Below are experts of layer 4 (counted from 0) of a mixture-of-experts language model. Rows are named router (the router's row for the expert), gate (a neuron's input weights, with its number), up (a neuron's input weights, with its number), down (a neuron's output weights, with its number) and show model dimensions 0-255. Each number is 128 + 24 x the weight over its row's rms, rounded and kept within 0 to 255. Numbers have three digits each.
Before each expert's rows: a language model's description of what the expert responds to; "comes before" lists some tokens at least twice as common just after its tokens as in all text. This comes from a sample of Wikipedia text that the model never trained on. Tokens count by the router's weight.

# expert 10
What it handles: Sentence-ending periods. Sentence-final periods, often fused with a word ending (s., ing., ).), plus paragraph breaks and empty table cells that close an entry.
comes before: "\n\n", " The", "\n", " He", "==", " In"
router:183140177163130145113143132114131108138113152156145117124152147122165111117150129162095105101101158146170077156133116117138114135096118066093098121102147156153162118139138132100152133119115143134111115175134099113111111174117106099099155134135172097136154170138084139093113110129096121167135130096132147162177124094133137089092149121121088108142152135151181118097100152097098136164110141118134119138122123115138113095092142137154102108151124147112088116148093132099126120107136131165117070127105091119119155139125145138199123152105124152122140106153141130146090074121126138171137170135144149103128133119126131129093088107100121136145138144130168107186148122117121110141138134113081119068144121129129107106139139133130119126136137160109154157120114149063147105128143104
gate0:106140135112102146143117126157134160118106127110136103146133137076152174101145155146141151108120146108145132086158136139145093122132118117091083144132137128162132133106105130124105099106125131136129134152115141128153156156100127113127122053095134111104116154159143148127140093140134170143161146164131158137146124109125122127125115121117108121135114150143075121159150105146124139172101133144123133127167131127140157101121146123143164121112111129147106149129117115158133093087105068121162126112167137159129103131134115138183137119152091097159168118152078131123144072112164187128137135103106119163101145147132071191113112119149138093154067120127096177135129115134173173117164159153140127059165141084137167119143132116097131110148158114125136119121130147144143174142111106
up0:102133125111136144155107101098114124102126112126088097098104151098111162117129157121170128157113137098145093147136134149128067097141088115129107136146158119139089142092127140159118082127141169126114176121133125137118161177121125125122116094118112135113134132144139135064140088137154112133142110144149125150129081119116128135094117106086134095084143129145141121129116117165101152144111128118098130190147105097115149089155164136114140120128150124121105149150097124172110096084095089132129102124136146141141074134150117157148145136149116113153167096153082091120124084098160160119145109107117131181134118157143110179123092114153152128168100118133147133164144141131142157140132140098131130081184147117120137157148127095112174133151173150097164129136131131106128172115165098
down0:110109138138176169104112149102120154129135117119164129120127134152150106166132118112160160105100143138115154122132099157115077105125176176108117157167147126162120120097126097141112106140105115172096143141105182155140141126156135136112127106110147140114130115109135155104120137150152154157101115139106135053127114119152144118135094153107112113096150120142131172119112112119107095111105097134122131165168139161070109105176131114162087128136095148139086138129114121141099152131076112136160125129126154122177126138115088156110119090134175118114138159131116137144124140105077132104115126128089113124146097096143140158124129131137130150095076132126057130134188123112124144129086102122159122122112138150178125092119175108100150158172172145148107130124127112120133174126120118

# expert 11
What it handles: Year and number endings. Final digits of years and large numbers after a leading digit, like 1'955', 2'015', 000, plus % and years.
comes before: ".", "–", " | ", ")", " |", ","
router:162137112145044107132141152110130129154127150120171087122128104102139104103166093153117138105106134168167122130132127106088134131114176115101096099125156148140106135143146141081123135135118098154158116144131110130102101171101134119136152113110164128165163145131109138123092103147109136147132104141086114121147093074157088121129128136125112110121101119171159123095111128119111139130099125161149112127166140142110109091118132102169127107112094148128147096130112122092111113115170126149165090114105116161143120146097086123185071146115107153157152147135152147161076069099128160178122132148149100137151144119123101112105123152114087105105129140155138112165135081129115132160147127123116127078142141113127121095161143142141138168120106161114090131138154146103146084109123112
gate1:100137113101112133070109092145139101127129169116154181181134153147143128130091150143076131118149077139146104089136126085133135125174097117130090158154117093180102132144146121107133115098096111172142110129126143108096070107154086161138161146139132114135134102119133118139131149148161072153121149118132155123104115086124110092130096114110109135104145124143142103157107112135114183144149175117145138158110089140137169103138094103101142178134136087127129108153162110122098117145134131156157126121090067126128132117133123112085079153108160108127112127122109146131117119157108167106116135114107097072111137119189123123088142141140101138133147110144152131111054108125148098140106111120146111131114126111142127115103144127104150123124133141141108164123123144117097132100102137
up1:112122133103103158158159139160125135120113090069146123120125124141128145116151156127187090152127152159116149096121110148105108113152121147090128127107154123125139142116105129154139144103153104124088154093100143118107153151092157172123087155146122163142104153137112093137157163089157120101134127099199109177143163120141124122131157150112150127172109161143156122094150125125107087141108130093129140162157122138142106094108163113198105083095133153133096121137057099137146104137169110124149140118144147139129098171123115135162183146137110135147089125138140112114133119110109110096175162147172118151111138130116135115131121119094099146133151132119147084170140122151109144124133148112118110143148095147142145164115159111119107121112132105093116086178152139105153135122157119
down1:119123122144137126088169181125162149096162161102097104131123143094139067132115107114144134154146145122127136116142136160142140146122121094099176100129125091149120100153150165129164110119140137137122128136111123168159131164110121143084115137144119103155139158136072150124087081081150163192130095121089162115123122103125115135136143090153166155141086128163122111136171113133088129167110174147135146154149119110127152132099114126125148131145161102125124114114105089126127136119116148121108146115099119124143142130118123152122147166172083100146139118136103148106138106133130112154084161108145100162146149141138167144113098123076157097148147122175110162149090125122146144081131123088099144144164140104104108168176106127149144149131101162086117171142118111146103119124149153

# expert 7
What it handles: Separators before numbers. Spaced separators and prepositions right before numbers in dates, scores and tables, such as "March " 1937, ", " in 6–4, 6–3, " in " 1919.
comes before: "1", "2", "0", "3", "4", "5"
router:178113159163094135105130114138146115143101120138142091158109148115171121118136140173114130073106146121172116119166141114132092138155098117114065110138162177131150115155140106113146121150120124142143128191108097098110096140103115124115140150125196091141138124156106108126110078131100147129143093109093146163189139044104127120074138117128109128155144125155174093085088123115120110190129115172167107142151125128127113129120112149161125116138136169137110111141099156136127111123139108149147118124097121140143144119126158123144128172107098148131150124112118124180106142121123133170120173143151124123125147143144143139086120122122104154157126125143144144157099097133137132095178141114097100078158141124121118131152153127118146141126136154130154146094138144108146134159156116
gate0:124104157118112133131126106145108115151170161097130122080115165129117128092140138175130129128072148141148128121109171116137101141124115142116127089127131203135169103142127112128107135127134103134142151156070157098138149107156113081156117104118147085126134105131075141149123115128102165129134139156155101132169105103125120132125152130159138134108103128148102128107130122082083130164115157174123113131119085126170098149116123132144148116140122142136144113116096116171142075128104094141164149108108168083148141127139150147124101163108116136160159175126092139138137142132134125115115110161177136100152143114124088140121093141118117127172133110140094129150103115113124129112177114113139107162194170069162180145122095112108182111134125109149143111122094152150155138120132125
up0:153112138114139160181137105126101149138116144103128149135099117128140140125113109147099138085135093113127129146147124164166111140130118156153134106143152130115130073141148069165120097176138146163105131129076057082154134148163122158143101105131155107098135095134096080123081128134109133138100163145152089133177119130158113136111126113103141113121089132195115162110134127094107131117144141141117126120156115122132100196139111117133148117122162153135139182110120107165158119126112133118126142134140180122108097110158126161141105130133105172134151142112155111134116137138169131135125097133151170122141132124100138132060074125089136054143107110131093163098097099116088112125137113145121102110148100133133135132124123146144165123119107138143156133090106157129112109133157123
down0:136117124113147087112091122122146111141122119090186127138121152126151080117104149128082170127135111115099108087108116073151129190132109104127093108131122184110129170167147112127163129130123124109134112121119089169129086108098159120101133099129121123122113110113167167127180078124162137138147086154106133086128089118158116098155190139152185105121137131122122098101108107104156070124110096147123148145162107111139151170133127108118140109115115115124148138145147133181150136110169084131110123142083124158131090132155090141165108125101141134107165150139147171139114127175108143077117148128111129130107135151146136182100136151122115125124104122141117154072143117173127144105101143124086105134106145132133126148128119138135142115135148124137095157121105137128136100126126131